From a checkpoint of a small mixture-of-experts model trained on Wikipedia.
Size: 14 layers, width 384, vocabulary 16384.
Below are experts of layer 4 (counted from 0) of a mixture-of-experts language model. Rows are named router (the router's row for the expert), up (a neuron's input weights, with its number) and show model dimensions 288-383. Each number is 128 + 24 x the weight over its row's rms, rounded and kept within 0 to 255. Numbers have three digits each.
After each expert's rows: "gets" lists some tokens that make up at least twice as much of what it gets as of all text. This comes from a sample of Wikipedia text that the model never trained on. Tokens count by the router's weight.

# expert 3
router:147146144118134091093110137121142148175160139102112159063142109133143142125114123113135127094073149131131122131144126147181111154143094159132098138147140119113193153136089114133100115093112143132157064151124114118107149100144122134130119127102127100156126140153112139140165108092114142105
up0:125120128126178144099160186131128121135152184132108149108113129155110128113159154134148126154113141097166102147120125091110147106130139090055125139113137131111152117104115143121144120163126158131124095078110164141119136115156118148104146140122100130127152135139155116122109105107172125120
up1:120132165137124152132085141134120139109134093133077133088115123108163096144088149116108152096113106122132173128140106124154110148127151097160125127110134135131127134123113141111121123132149166151092181153111138161144095113087135125171127169097120133091149150150172176134121125139144097123
up2:125143083143173147106129114107102120134181121140156163108125156117139149133139131126156087088172156105123081171130140134133159118147063127118114116133133094162113147134154180130109103109150137118114113153131138115133130124137211118122158154135104143109108136103116144161098104140156099122
up3:168113114114131139119146080130082112170159125079142144077184135143133115105115094110150144161121125154151152112159140128166135145129183119102130141126132146162069150135111171146165136077137099121159102158137169085150129119162137124119126131103103096115136166142103085121135128134111130100
up4:108131117157147137124152143119183126134179098099153109113195122149127124136171134155136113089093145146148148092147133141115148157123171126176176160147103126161110135108166148104088148145132136111077149119146127141153138095160128111139134159108111152158103143154129167117165158112175128125
up5:125085125124120107132106115138140111125103154112177145139097151116137196128146164143147111113145111099105116158140164108114134139117146141107109138150142124169186103104091098104130117117088130153150129137134136128150104141141090167070151113135114119094123156163160141123141119129096134113
up6:100121097129104138111109123137154129086124087134130113144160100117126197154144142165074133052079075095138120156137180158121116123074124162123126135115134143108080099159117164146127103113161125128099116136132102138141136140136127146090136110128099125126140107166111103137129083127143091097
up7:099151125132110126168115086122177125148177162106150111116127141155092109186080164121120144096108151115189136134134142111143149119138124140130124108114096172155136111121173125133148121118138120173144063117110117121126158125113113091116117119089141106111163127108107153137127143084198139132
up8:119144102148163150142121156164112148139143105066120163117117127142158087107135099162118114126096126156153133172096146121121142160149117145107140158102113105118081159109135121113129145071162113113103154113120116103133078164161150178110148128110139125167124111195117143121135181104148157138
up9:141109118128125099129109172123125143115127146118119149133109128152115129147134121150144102094099138145138144157128146105139135119117136154138129179107082151103118131123111139115136120131138139092139126183107122062145182126128126142101142122128128147147127092124108118168143125116157136137
up10:110142152111143126137144103150129108173140111169116115106145118117145112133090172109160104091122164169087139126161125114092083168157122086155081111113123091144078095126106106116129163128136083145157138121105116143132132120141120096087126103124134110152099082108104133097129098087113151127
up11:131131142108110120119109123086105140126166142109114127147150113137166113153113157145114100172129112117138171139115140149123166139115149096141151161143083107175145134109148110118109111113127157105126155120126100127155110105147122135109138134164115126139128135133125144127130116132125149154
up12:135112142155106156117131141142124077115123137137168125132189079108131128114151140123135142111109132129118122113095138114144123172143123131151142119139123130129137133149143155155134144113095149149090116150171113139169121124179122080146138144109104107141127148122156086137167128164094141124
up13:114086137136120135117156110154119095160137107077142111092149166116104124172146091136130112130132150110158142114125084179087143173150141107118117085099104128095138099165159187097142101195158136109144110114146122101153106142127154172168155133080112105115133116149117115109143150102093093129
up14:113148078077125110088089108126106123119104096164148140110146084129124154122165170132125142147104104117126108120149120066129133122135109146155145149120111114109115148153135150119069128073169142140117071163127133133118141137137113105155165109127103154129101160145105142154119062139117113113
up15:142121136117159164136081152142136152144132128162160103153110154125119137107124117185161103143154138133111118151115133131132115133188109110136126147179128151092131126137153137141104148101124128155168141113181109096136106124143130148117105151096150113099116116140141157133141106108139134127
up16:147122140121111089150095131122144111121163094176144132132117127140141129159119140073122144121093165142140128169151088179124112170164124087137076140153121171115124143137117149090154104165136117153143137127122099094141118106121099132136105113121120092157146115148163094103137113108145120142
up17:110131162124106130125088127113114144125133101107143116102112094134154143100085093161130155152069127118151147126119119130141129167132123167165137103143070114143148125126163098120139158160165139105110142123124148144130100132138147122110107108120138108118120111148119130102144140151071113163
up18:129149116107180151155134117117132156130189097099075120145138103099137064158112142142104126150125124098128146089162091104084100126115123135079137129084089096144125104159107155103093139101119144105132114098157124131159109127110169120090134128130099126129111124117166131134115144173150141120
up19:143143137101106101144121099110115128141103136126172149141159122114151096126113073135118095112112146131135156109143132078107123121104150119082140142168140122124110157145134127121161179163125111137138144093084101149105107087125093146111164114098123148140085125126153128145113113105108163108
up20:174149105161142142110152145147123168151094158111133070131066139098122152139126112121145142149148114128140153108126133118163121134147115192144145171128108114146144132136108119122096159071136137155131129167148136112112139134078112141132129148145110165098146107120086137131162143097114150109
up21:141163102103150132150108147119140128102166153176092151140138148113102076171162120125115101134190134133138103125127161129145117125132116160091082114114106126101130143099159129131162132131114136077129151169130067171126143129136134134105165132153109124125107098129098144170181113090105118140
gets: "\n", " | ", " ", "–", "| ", "-"

# expert 2
router:145115089135139105092130138125116113154154124157171125122111112128138100143122168110119140134114120137123168149121119113136143128096095103118105119155219127111107115146114138137140115119142135101184143092170091127116173127125118110091139177129117111156100185134143138138159125113152149144
up0:097157134150148130160181138112142161087110130107078110134148113090078100138161132116090083104137157126121136109137155092112133121095127129149130155141106169132190104127128159164144116150132116151142109095165098144132130149136112131122145148126117138087092115144156111158111120089120134114
up1:118158105123102098101124158131157138110168181150161118133140144089129143147106150112190140104115116083166125151133121117068156090103094158173156164118122121116162112135114125131122108155141118140177095123167118151184148132153117142118128169133097140113139127115184116170089105106145173157
up2:120092102148120121111149155088132140133142148162166097118126128088092101090109107124087091142149146115132128133141131099161180149121085123137116116117141154158106110160114097093128137109123113143153168104170153121125146165137117146136129115125145124084105095129114137140143102108134155127
up3:142111125122157102064138123166096151128117108138206155114137163138122103128084136161130111076125096122132165131149151175109158106089136119131146132188128134130161116169117140124127170147162106113161099122174118112161132136164180152122144143121132143121106157139139115104181111088106111140
up4:118136109116082120101101079136132134158164104144138167107121157088110096159104133107118134141138146095133121153153150115093127125112152115174125121158106148106129112131102143133142113135105118159136160087129108126147149147147163116110110110147132130089114134152153132100111070105146121120
up5:124110133104149087115126133116168101162166179144132178157143147151130096124120114096132079125080121129099113123188109161109173126141112149143110125098123133113131136164074148102137140136075088078188128124154111132147121130107124129157129108097121107137124139138123118126150123128103164131
up6:131099152145159165124108140128136110106114126124063077101118172101093155157089126128133115158124129160170101145100170119149148133100151143145086134136151148142102082176094137134139137149140141144151110080136116135110134107204119154140096154143061116118140105158162130146132123099148126160
up7:120117122135143165140140109091120130136164127141139157105116093126072124132100112110123105120166128129119159134129148107114097111133137148111123125134171128112140158108106174090086116165106135114111106129137116144127151162131087100161142116120117129173097114100132146130140173151117158156
up8:127155116145118135103116112148117136159099091080159120126141117175138135102119116091108102106155128148116136112146084138141146190132102099145120105134122104133129107128166140119112155176109132130174131133144129091098131127128125147112141141123157130128161176150098118141141099107118131136
up9:144104137144142131101098180164151143126148147164109110130130083147161111128158117186169066158136144129167109142157145164109171115105115113167166107108119109150147114144122180119125083125125158151124105156125126123131121096097133148123117151149149097170131164100127115125126128098105103122
up10:087168140109156126160151109167124112094146143103114143090121109105132145130112139115147087205123121161118115142145132072133159154079135163151087098168119135094149137126125120127159120132124158085156082137120152134104141139059126129120110142115117154167137056127132142096101140164129148136
up11:119123084118107112156114125121102093120122130161133121134118124150135119113119146149085182120141122183102195154179153111122137110135104123107130146091203109092085140119147099136121094123218130133110116148122063089115144128152115100132119125095127122107133132126119098180116111144132111143
up12:112136133137140125124070152132140147126147138191136136143133127120139117122118144163102119118168116139126143141129088148075110142141121130136129141143120139139115125155142120131142134121131107122134154114137100180067118144110106109154078138148102117133136093088157112144163135101117120114
up13:143098132122138122129123128089143091156132147112145157117128119167155126122131150111149152137108135092145111108111169140115109125120134116144140098091115136148133133087169101157117151130116207164107128144139135145163156103093102180174134111127147113149118082099145110151132106125122082148
up14:146119127118150085131112092133111139119152118123108119141135154159149108141128134142117068119127117140162119136104100090129130159110221138091111171172117091094150127086132159167108138147135130142115142140158130096171092094157130147131135106160145132174122156096132094140140122129097149128
up15:122090107142103113183131105133124128159141133145101138172151120127118129074100140120130193129120135125157143120163137123113094155132174123146142095145109147132122138145142157132134137136161101137082086143139099091111102093099131161128106150152110139110109114163123197141137176127109165100
up16:174177089172142086104134139113124114088149103111079150102110094194138122155171154152135111128073124104082163115127118155108170117096093142132114132133117139136143085122115131186159156129149153135169147191102138167150100126168125094100146127147142138115093165132161128116133154155131124086
up17:139144096182124142103177130132085163204139163124142134126125118135117119137110139096105113127175138109096172112114127118117112130118146114081110113107111136132116137102155134133115153178139109113162131129099183102107153140146153104114117102107170118143129191159146152107139137166128184130
up18:108134129093115152136140121123121157082141135135154136121089119141103098164125145117140088135119127135081084110103088109169148124150133141072144142159109097158106130143156125122126141189137120166115120133119077091116131152087110175123132116131080146132166154152119174110178095131144133134
up19:124172113162183117107148136134099147149113116077132100081146126095112124146080146110124145188127112087125145131122118135152067134115166134143155110128169122139117111113079145132176119153129133165144131135096130142117148130104129118098142177132072102118111095100146147118106145166118118103
up20:155144103105155143143144103161106111161130093135153141160102141073127092141170141159150144141122128157124133168110152153184092096151112109068044104132136117080097148106122148145156156167150094136116107169179101136121156125119155111136166114164087126125126147130162091148092153131129111108
up21:120123118139113141112110112119108136143138132140109107147176130100117160129125124124089129150159145144143125125158144177172143111121179116148155103151139105113101118167066142129113126164131089166129146141160106065148167102100135100107184098180101081142113133137171143139181170161134143088
gets: " |", " | ", "0", " |  |", ") |", "|"

# expert 9
router:151140087107159155134105141121103100147116118098122156117108099103130147127133093136145105145115127099147137149121128151132111121102131141147157154154120120111118100061117142131150176095103144120091174132106146138153133075135124110122102122143125154114141136119120116146109133123128123135
up0:156147127093151077156125122110119118105131101109136115156134103118108097151106128116121130153108166165136178146190134135121130112104140123110103109119149125129144156190129129099147095077140131056140125148130075141123105153159164114112145160139100083062115102112152120149115120101151147135
up1:152104115137082164092135105169140114105146130096144141138130126102110140103121128150126111080125096102112148123115171137132173107117116133056161141110133129129135102177147111117154142144142126137139110105103074139150159087188109117167143060160106144147140144149128153104106076134162079103
up2:106165109122091146121151143133087091109118131132117084114126136090141145109144150118090145139121124039166137102150113134096093121117092148150132133146124097124140112119107155156110150122127129147126101079151125122105134154172149059159163139134132144173096120123089108131085151138110115149
up3:149145094106154076135131145131107105196128136144137142125087139134100145148134135138113118135128136148110125125085130122123136132105112118153123134154124116079125163147122128158164134105147152159186173101143128137083106123091126109138117105148123126103163126133084093137116122126154160117
up4:117174094148105179119168125154145152107113130089158160136128102102148142077136102131092126106100121115073112140170150083144126101116098114141127164146156106135108159110130110137126090156125132162122125106157143142133159114127105175115107123112121127117165131072115147109126102133141114094
up5:125127151134155121123104127122148123104150130154095146122115140131140147095167123150149118143146149108193120116148110067113160148149098097141104118125154122130169129153094122111125118116149129117106162148099117083133098153119144126120124106173106091112146158150123091135131143130136123103
up6:157148135140146150162110085157128091138125111151193158108131119170115075113146145149171108109110133109127105118071143119085139130173129100156119130186161131117137098109134165100117113156130125102118137155116136108141105104163145114179144086122112156106102153093114141168096167085144125117
up7:113134109120113139160103128128138131111121127121137121109121123168133138137094162149114110099149167184115108157132156139120157111127139136089116132143123087096150132136094170108121129114142093121100205181143140121077108100092135123134134127146185096126153144140102121144133121123114133137
up8:128124123124132094102121108131114074142135096102103103176141154109064112147127134107154125099113112150078148128147120125109141137161174102096148150140106093061128103134117145127148141109129134128111107116118137169143138156156140125122136129143135144133105124163174147126142119162101116100
up9:151106161094119127168103153123123124112154124152141140108095095148144089149114076120127129082169086129121116163090163127157081131159159143112115120143079151127136125095137111152177154115103138148145107127067170089144096130150129074136081121149129113135098134134136110136183154130142144113
up10:181120124132117106141062164110123117124128131112131123130119130147101103136113193167148135117131146134141154126180128084135132147143101123124179080157151198106081125074095121102120172128099145166122149144116164149114094150079151157138107100124108114117147118141067132137130162163143145144
up11:122121060139068130080121125129135132120123099110114142141133123127121101151121111105158147135121094080142151140139129136117139155149102101114120118160110138122122125135117133121156089100118091176190124095169156148102130157142108127150100117159108127135116110165166149177126156128114155102
up12:137130125134142137149146115121087134138116119140163124109118113138146144142114116146135147124144154080171111109141122131156127124133117093078144078148140121147142112132140153123146103111135119098104176124138106123116129120119094109132152145157102148159140145134099159087133101123086126103
up13:111133126158126107106146118132109140142111123132119119097126139110147121158167099082106138123164087144127122160158128101165153126105127140124126104139114126115113082172093106144115132150125135122130108143099144128127116159150119148115064133122128105164146096165124144128117109122099108127
up14:160120112136128125092117135125087115108133087165133129129119110070102112161134143119101132160130137113120112101098120142174159145102129124176115143140120087140118118154143107133149104156099148133144131120109136134110121129124133132162082121127154145142123125129110167130134148144109094148
up15:137130079105112114109140105099134105099126145149092098119113121098098182159126178141123126147170103131116158128152095164091134088115114111120131133138155137132123146133108138152092149102087140165113127156139096132131092099133121123105162092049153112143129094150130124145130114109155102148
up16:155112108128127158108166119121137120116138089126108121132124103100100124081128163071166123115122123122125060152122095134141098120128124122121167129141123095128160137116108113128133129149130141118144141134146139173139088133117112133134134148117098145110096134124143161118125150115150138128
up17:146116114124165168088163186154110156140176152153107138129180130122121090111136112147161139122086136182146103104131141142108172133124110112167145127093136130133147181131097120129121149124136126122126102179128134120134145152137151117155100135118136135143110142164147098138125124139118117139
up18:130077110111166133115186128173071127087098117074142097129114079138103127120119099117129105147121124143147148101151144116179154060101156144116170122171146117121111106131124099171166139129137136137124093147153160179165115114173145137134113108121110109132151108097153154092105144114144122136
up19:144137116178127105117124165141110116127123131140083120147150118110124142113151145132086105114145132138139137143138124139170156112146175116157101145095147120090125103109131113092168130085142112153116112120104146171106133184135145108155124130102105170113106123141119151112108083087112149126
up20:142135104138090090121124071126136104140166123101133092141131185129109126112124110136203111109115098126121101167129069115123126170171101128141119182120150073131140163113129140176143072134171106119155126129149140108096125150128158110195154100102178136096112153148173119159088091156140154138
up21:131134113094140128096123151129120126139117136126121115098124080111133177107110095114106130118151177139160153123129101141101149146129145155091098150126131102183137124143154094090129169056049111126116139118133089151131116083121162137110071105108147149089136117108155140128128132117115175123
gets: "\n\n", "\n", " in", ",", " the", " The"

# expert 4
router:198117107134130137097133139128117123134142136071156135107151157102110131132141138111148100134079130127142132131111123154151172128137090147143177140153091130103135094131128132145103127141126130103161151129144124133169111094150101167108089109123138080190132136162113129128118147115138141117
up0:105187167133105150158110139171135100087123129097178124099155146089127138171138184121157115102088143086119111160150128117100097106139113171174079129133113090111105112172110115124125137089123144180167138111148112165135146136142132094132137122150144125162122138124128134106122117103179116101
up1:123158124098134152112130115170127108130107108112120126142105175100117135098165094104075107122119147128148121115122149146131146123132121141151088137162144149104146101120133086123122106120138098114183070154121151118132117145133092115098121047142108075126130132161098098144112125108118092129
up2:117133114152106119104096143127137114119131106147137134143132120109167144095138084130128139150115144105096143138083100157124129122147099137158119128124176118117105167155136102124137108148140137122132207138098160134124142114077112077146113084128125120148124132151120107137124115146180153135
up3:122103154153108147133124110211132080146109116108167114129128150108165147088127076157109102123105103121155137143102143120118139151135115118112105095147158119118126138138129142127160148148136161152137116127116118082161117150083129125140145098149156110173106112130155158090140130138150130155
up4:116127136050089119119108150122151117128116090088129163101172117188135092119158130077117093078136109115158130145129135141097151109113114133121127076122135120121119108148168157120112164125129127137130111124124112126157064130121095123086094138124133141114128087128107161119127149148140082119
up5:165124102126103144096129128141158101077141186142111154112131108106117099142116168141111130138113103148159139172115170114151150119142147189172156108127087133114130101114107100154149158118128146125136128149132159131159130111139130096115117126179149155169142077137119163154143140130113097115
up6:067154130116138182102162099131093134097152079094136128093155167116137084123097124093167111096160151120134105113172136142141110128139147108114120132166137170151149116136117131114130097142083133118143127096122154122145137138107106141103179094130135124116139069085150157132105120144131158120
up7:146119101126079111115098100165136175085126121117127145135104131122139154107104089148133090144076084125139109197097139075127127121100109143113152150181112097105130113135153122200130112166118148152082132153121077090155128124154116113174136115144155148150123141136117113157077122141122165133
up8:182149128082147086129119143100121137124152133135099146132106132120100140177125136095127119156117128076176109105132144114117119147138178133153161075124109107128101166106125178157126162127074162182176148130116136102094125133134124130180097114125136120126109127123123103120120146132131105117
up9:098106129107063121089117152100126123128139126131144096110157107058092133113085147078133131108110186139146086084128145108132142105129135111091145125154135132120142139151108138155107116107121153136126153113111162137138130138132107124113135146098125126146134137149123069109110156090112116148
up10:102132131069087138107093106132167140144175184156121118137151140120086140130126160115128134086106153117117137141094115159125153114120123117176139142162119103139072154096187148139103134106125156097131140139133123132146145102131127132087102127127159135144097088110113138092140120090119132136
up11:169110150074115171148127118121125127091130120102181101096111150147114141144085160097106155150170115079140130120148154098120136107115120143137133099176112129167132127154157094113080215079085124126152162112103144103111111131136139151161114133115160135133120122121186096115127120130183081113
up12:124139120124118103144151156133130162113124125083149117130132134120105137091144116123116100083101071129075150123140110139109122117144150146106162107131153145138110078114089141118127133135088123140144127136157169138155093127146152139107169145093114132160092137122167128098129166123147132176
up13:134118113147113115124110103107120090091137127131066147157067106116100145125138140156120133084136129127129157144132116135087101098125162106144126113094157095121148117112169134144120138146140139133094086096150141159149114143095129138158134076122145162143119141161146105148099130129078093139
up14:133169113099108061132097138124147160131171080100146134115128108117126135161169111151119098154094132121113111111097126118143140148140128122148098113115097129098139131114126116155121168084133168105124140171133098100162086131168117198113113105119124071173133175071116167122135132160100114145
up15:126127085139100099056090113110142165132162113081120145127166164138131112126118093117117116147152110129142142092128135145115137120111122099115127092117114126134145157096131096128109131152113110128173112101130126120115131145142109139120109113075170104096141148112153142155174147149122112102
up16:158111128145093136127136089144161158182108169113105145106178118098143138143136180119117136120141096159150129150117154115136100094166117135125160151128097126106090147131118133137139137077135141094089132114153102107090106135134106122147139129153145133179116130130060143100141100145118145136
up17:147145144111160164083128151163133154119138147125091160127140167085116117127128094120079106175114127103127165153146145114132165098141130127150125169129122138121140125150135144113131098136124123131122131164121096103062149112091127119132146149161116140120122121120115140100097104112077097152
up18:123119157117119136169157132114120113087149162107153118114121146102103079115132129115072095120117141114075104150064126149102124129096120142125150160137116156137133136103187085104127118160090123094132148104105095122135143082112156165073111105121153112117175101087138116133135126129114147095
up19:149191127105090139159152159130109096099138093116122118108174184106152107172145091091113130087099134123127148141125147147130126148162129130189120145136137127098106158116142143124185126157116127143085123113136126144158123108091134131099126100120180145102107122149106144128125121121117126132
up20:152122146166129153118148141076117153161131114140143144125185177076100097134178107111090158140114123113125131143071117103134124134138122149153099135133175142164156143066128087153135160152126103156114152092106119109123156134125069145137125140111097132139058122140139165151090118158155128131
up21:130146116151169102118073105098101159133140105138089086119118125120146141069108125115129106106125116147109153128095099091177147123161075129102156106120128122125153104119132176112123138126084118138162100137109137150128144117164141144145185153135130087136105119139116104161129112085119103135
gets: " of", "'s", " of the", "ic", "ian", " as"

# expert 11
router:149134140107130137131124137091115124087123134075130095131153138106127133132126197130111128139127146114164135131124116156119107093128109122123109163145119123122139145137107114152114149132132150111169143175098103133155104131112117156134128146137118133117142109107177144129123154118095143104
up0:172079150154112125135119121090114149154092133138200184103086117147137130113121110101105110115142139129186153118122172128135132119166087134117126123124087157145156105140122151129156102106154148192141138127137153140121162144126132148137124112147149114141180088142139137083096115128121152173
up1:139159100164132093102115127157120129132130107168135163130158086168126114109130156116129104098173142128130105132163114143157120070120102137131114116123150102127114143186102171181120108134146091182142103143141104136080099156125155117105110118102130140100135103133159150144168144130110170114
up2:132148098101146150135124134165095143141135174109136131134174130073157105160094104136131108173145115110144145108125123122194188117105117154131100163124111157101095141142127115151110145142099073161100127095104124172151156125099106133160131104112147172145164103107125105146143122084050162143
up3:106106132156173136150134134122136160179100116125098141117078133105111128183138183123160120106123137121132109138088126120140155155131115116097152102165116139109124107137138117122113128130154064109083175121121121107135104121114161140150149121138086140118146152157111103158114104137109146101
up4:106126122112130142145115090127112091126115125137134140161073166173136089149109145117142095114137154149133168146123098129140140153135144118147118145092155107150175161158130116065082137124148153185116147088068082118084135166090120121094125112103100123157137182133092144149141113196136150164
up5:156114132153120138106112101111122105108141156088118115132121109174129129125112122127100136085119153077154097132060111099092169158162120100140126144130102093140100151120127090112119147111149110161105149123132163147112146112168120166148106109139099123089137095099179174169133108105095116120
up6:128127130125163083133124141106151118101131107134082101195166118109139136116115110145140157146132102085124142134142130156105136148135112146155116143074124117126091169114129145150115116124140130137114124107142142141118116126121107138143145137167108136136120118130133165134137143110126134062
up7:116127138138129115128128164122123102155135137145129129111140137171133101124108084107117140092148138105176130129120131135146157122126120143167081130113140173148176107121103132101128122109159160183117108103141073100112134190149110118124151137147097116116138100088146130167128111107126130108
up8:141131116143148093165118157104141148076150132154071124137134073145098115110150127137130137114107129138131152106112165132103130113149146128114088171123133142119126143092158123103113102114097139119119142127114115166101103130120142179146155089106112178105123179138154093130090121104131130133
up9:118125122116115139092102129169135115172153126091119141149103126168141167170136127153158130143139143156152095123162125131190145141116119174144153101136112125178092117144111076121119128128105120136136109108092103164131135095144097112168142122117146134087157121117123154146128113127100119157
up10:151103136115129143156139131102140137122109115115181147143133120143128128130142099147098123123117097099143137147091128148158126128097145099134142162102086133099110146100143092104104134140157109141121123123083132111112106092137114145119080118125116143148101121121148145169135122140151112168
up11:137164144165124137139113100127126135123146092137103159122127119112152142104138162149129155141118147141111133141138123127138104167176109172133054161112135121155125141130131132117136158111100130128074137110116083144113174161139102137140129155110102133094128123124180142132093139133147136125
up12:134127093102067151065115134149116125097126087115085080178144110162163121151082116145124127170114138166172114144198085092138096107107116144105146101099118102129153148156121133100114135110151184098117103130142119112116141139099162147111119115136163087125155105122134127158124126154141136129
up13:078118150154136125134159080141152111151116134153094148131077093120096103096104144114094098115184095097150138127169153129130129107137151140124082118138177162150134139149110086128174140115162132161173121161125096103116109168140104119115096199123114147131084103117157099095075119130063150136
up14:183123110105115136092108172131130115097117107095146132160114150127174156135101102156102162130130105127110123093146105093135132124148159114152095151173124144131127107112112125086141121139123101132149095108135144074124114133129116116160150115154111102112138147081121158080128120098100119159
up15:170128160099152142053148123160097116102138121141110168137149131106149128127138098144102105125161087093118086105152160215153131148117082112154151123103111114146147143122119130159113117137129154131134128107139109125126118171173125122192144126113137108146133087086108082178116070125131089118
up16:164117142114138120118142125123163096155123123098111167121112125136169157141167136090120144124113154133141151196149143135102135167143163085081101112111088081156088135114151113129153099123149120137140168177118123097147142131133137126126174165132146175154133131132149124187134100137141110149
up17:136124144123143136148126142111139092126123119133123137118075097173127145134102130187166143133126133103120152151148132133130131160143101176111120096120131116104136122119116153124096117117123128143107105156118159119123153152140139107107102109161103144128134098165117116138103156099137146054
up18:123119130090153079133147102141151121139094177144122140128139169109104141113115164102144164127132111149135138128143136150128105116129156146111125195072126119155107160141142121150132146118122141115100096141154080143119138154102114079110144104132132130105148069102134124112191104140106116150
up19:102158128160131103147106152139131147115145166174144146107122199100175088103121146116137095142089131128076113141107115135131121119109129112147143130131126125114144132116147163129109100139142136189116107156150109119105128091112103119129104133120121130147131129140121124078115096126106144096
up20:159134101157102134118096125147137097113111168121159123154129133131176129085125115121134103118113096079077168132113122152082146153131158144148129127113108140139154085108116111171110087157110121116161081145142148148138106122125143125132155125122110140155127147116103118142151152113106134098
up21:146150103117183141077133164123105118149150131114103155143159149147131105164108164121156130164163182127111151107155112132109125111123123159107129168137106153128124126119171110118118121116179105158133147143171134160102121128134148068148118148114109147084133123126135161127108137113111165129
gets: "1", "2", " to", "3", "4", "5"

# expert 1
router:114076072130182122121122129121138125179117141134125190129144131122114165123153128138141098134097138128164160160127122147125143109133138147132162124130124102124132085107113140141127097098144136147176138119171148119119142138111144089136137155125132091113133120156145154145122122144158144116
up0:114099132126141153120173086138104151119123115111138135168124156174131142131143144108154156137139129097149119147155136138172101134097103096134120143139123156098158117151075120100136152145131155165140097144103117153136169131100106118174162114113115163139064132132127115144143094146099117218
up1:099103127089122081114145140172140092126111127108159195118152120164123113102179094133162098127143115156066117166144134133126126121120124143102117110123151121125159154094095101144098116123158140158151102153121118112142155169142120131111125175167147159136113148128113137097131103094193138127
up2:143150135093107125076103143107113151115120169181159149152155125138126097116089126134137086126126119185173116100114132090089121145168126107175133151109094145141106159169156171114132165080139164113131128090105134121172135102120105129152142137134133122093111088122097138153134128081123139145
up3:119155125180132105131108186123132082113133120139120130109177124119126141125127075145133096111138152115150135157164123120149136094117130148107160149119047087140123138142128115132137133115133138145123158138155122136145126154182117120121129118138158106153129139130138144204132097139127155128
up4:140115104093110135136152119122140107159140137136113111161141131099135098114173131129160141153078123120145220154115091113122145109125117115111103152188130118142171099140121139124120121143099098143151128128092148172122150140152135178196144112082094145118111116152102120130102137128138124099
up5:155124135070091150145136120121167131125156148099133152128119115057111131126138110148114124118114117114125112091137123147167100165117161095157154097142122184110151147134145122132141152089106119137150097124133130103136135131138176131114140150152105159141148141103116142136121141113130112112
up6:111104173136100082147163103113141119147097131153152118176144162149094169141102063120145129140088158183104147126124171137118129135114114133108121165123150095141137122137089151130121125127134109140150163133111110092102080130117115102109130128144097086138163173165141156170144158116133146120
up7:135093140129105137124114100160136132128120146154126121098136141091156156136146085075090101201143154160106131098099095103151081131149146142143092153133131134145112112144099138123149139149119110135120144148124111102096149132128131125095135118083153139148115106158119149093134099068166144177
up8:113104081132158135128109091170160109131102131106130121131124119147063139107135137114159136103133099098128130100140134144100115118153127142116103097106171126105169176109133151148144123153181145186184148106150159148107124113148111095109157131132157094111123134141162127110181130132113143139
up9:127155096132124138093110117163102161135139128122123104130110174103134143157103136115107113161138107101081138088113112187138106137114160147127097133139106101140127102106071115175100153100140138134135146098123096132131146112143141136132131142161129139152150165119141141111096116142139090083
up10:136129124129154112175143117111135110186136155127109175167137136153139134136193111167121127135111101104148161141125152132087129128144112144137112096151107120138116174115161121129098110090109118110134098076108143093115129180194128124126146128114127118118117060132158162173127118098124136109
up11:143105158162139141140102155143103087135100143093077191158143100074119092098159105104105108101118128111138132144102176116123112100138124119140107100127139133145156108133173161177130116152127143141110107147149106129085174138133191115112173132114127111156136113123153156128147145118166107083
up12:119108140158108115144139154119119116126135142138146130117142136129161111116120110133141109116133083139128119149165156158129091121124136083126092077125168153113140114167126124107118103115125169128167105141130154163130117138103141136096158126155150104140084115173161138109157149134135143156
up13:175130154147154115136150125117087145142192178172142181128115141160176135157182168138146063123138137129153120137144119049140107116130103107061109102159138157142112153100157126121117120140153116109141108118068120096136126116123125132138139160151127137138147084132123138121124138098108135132
up14:132111127128139149106112115148115122191158098094152105113133121136141165127125078143100133147155168126133142135112095143168155107134143102130107203157094102122133155130151109122145184117162104111131134154175145089136130161116106134152116132131085158107139131159114141151109126133120097095
up15:105117121141176117120144133090111164098088124147073142122098150136152119120074146166072128151140118140131122123138156131105187118112136129104159101137142183126132110105138160140100163121125133135111084088131135109079099149127125162186124120085143099165132130167146131123134143116119103105
up16:096115131140115146097120148122112117168108127128149158089124144095130148109151114109120091098123116115125153124098136096170138132120140148134133125088128154059102094132154102169080145122160100129132087134107118124106157094121128112086124126141149150120176128127115085165163176183115124118
up17:119126089093132130186128125112134100112100100139155171130123074138119096091167112103147150162082158145128168134145123157183156125067116124100153079116093125115134109108135175144141143134131147085123145130157117103121174108152147139116112123111145080155106133132136148150106107105135104120
up18:138145077154145156127147098158120148152126145144095145178172085137151138178088119129140105131162110134148126140112092144146141081082118117088120163132177133133117114133141099115128120113161148115155154155143116128098105120098138118138131154118091123131129106148159106106156113090149138100
up19:080085128138080147162096101071148115120108129101140115133133134111098168131152129147122172099148154131134145122134135112121137115159125140152133116165104114139113122080111108113111101146183112168125144175177126081100129095116119110150150115074093141158127134124124100122164150110108140161
up20:145109127153154105150099156164143124149165105114119150131098117124121151134108105139134114098126117085129129197083164117139131120140136117098135127136107140117116135101127087118163100139116103142123124167192171101126163110135121100108155105123136124144139114159145106136161135156120135149
up21:128102129124119127087137156166136144142118132103143168115127109138154137172110132113123102147110144133151128155135111167118139099114116099141189127142185140121105152113103103123154123135134142172168158137155142144137123136049116104107135125172143126119113126149149145176076117091113092130
gets: ".", ",", " and", ")", ":", "ing"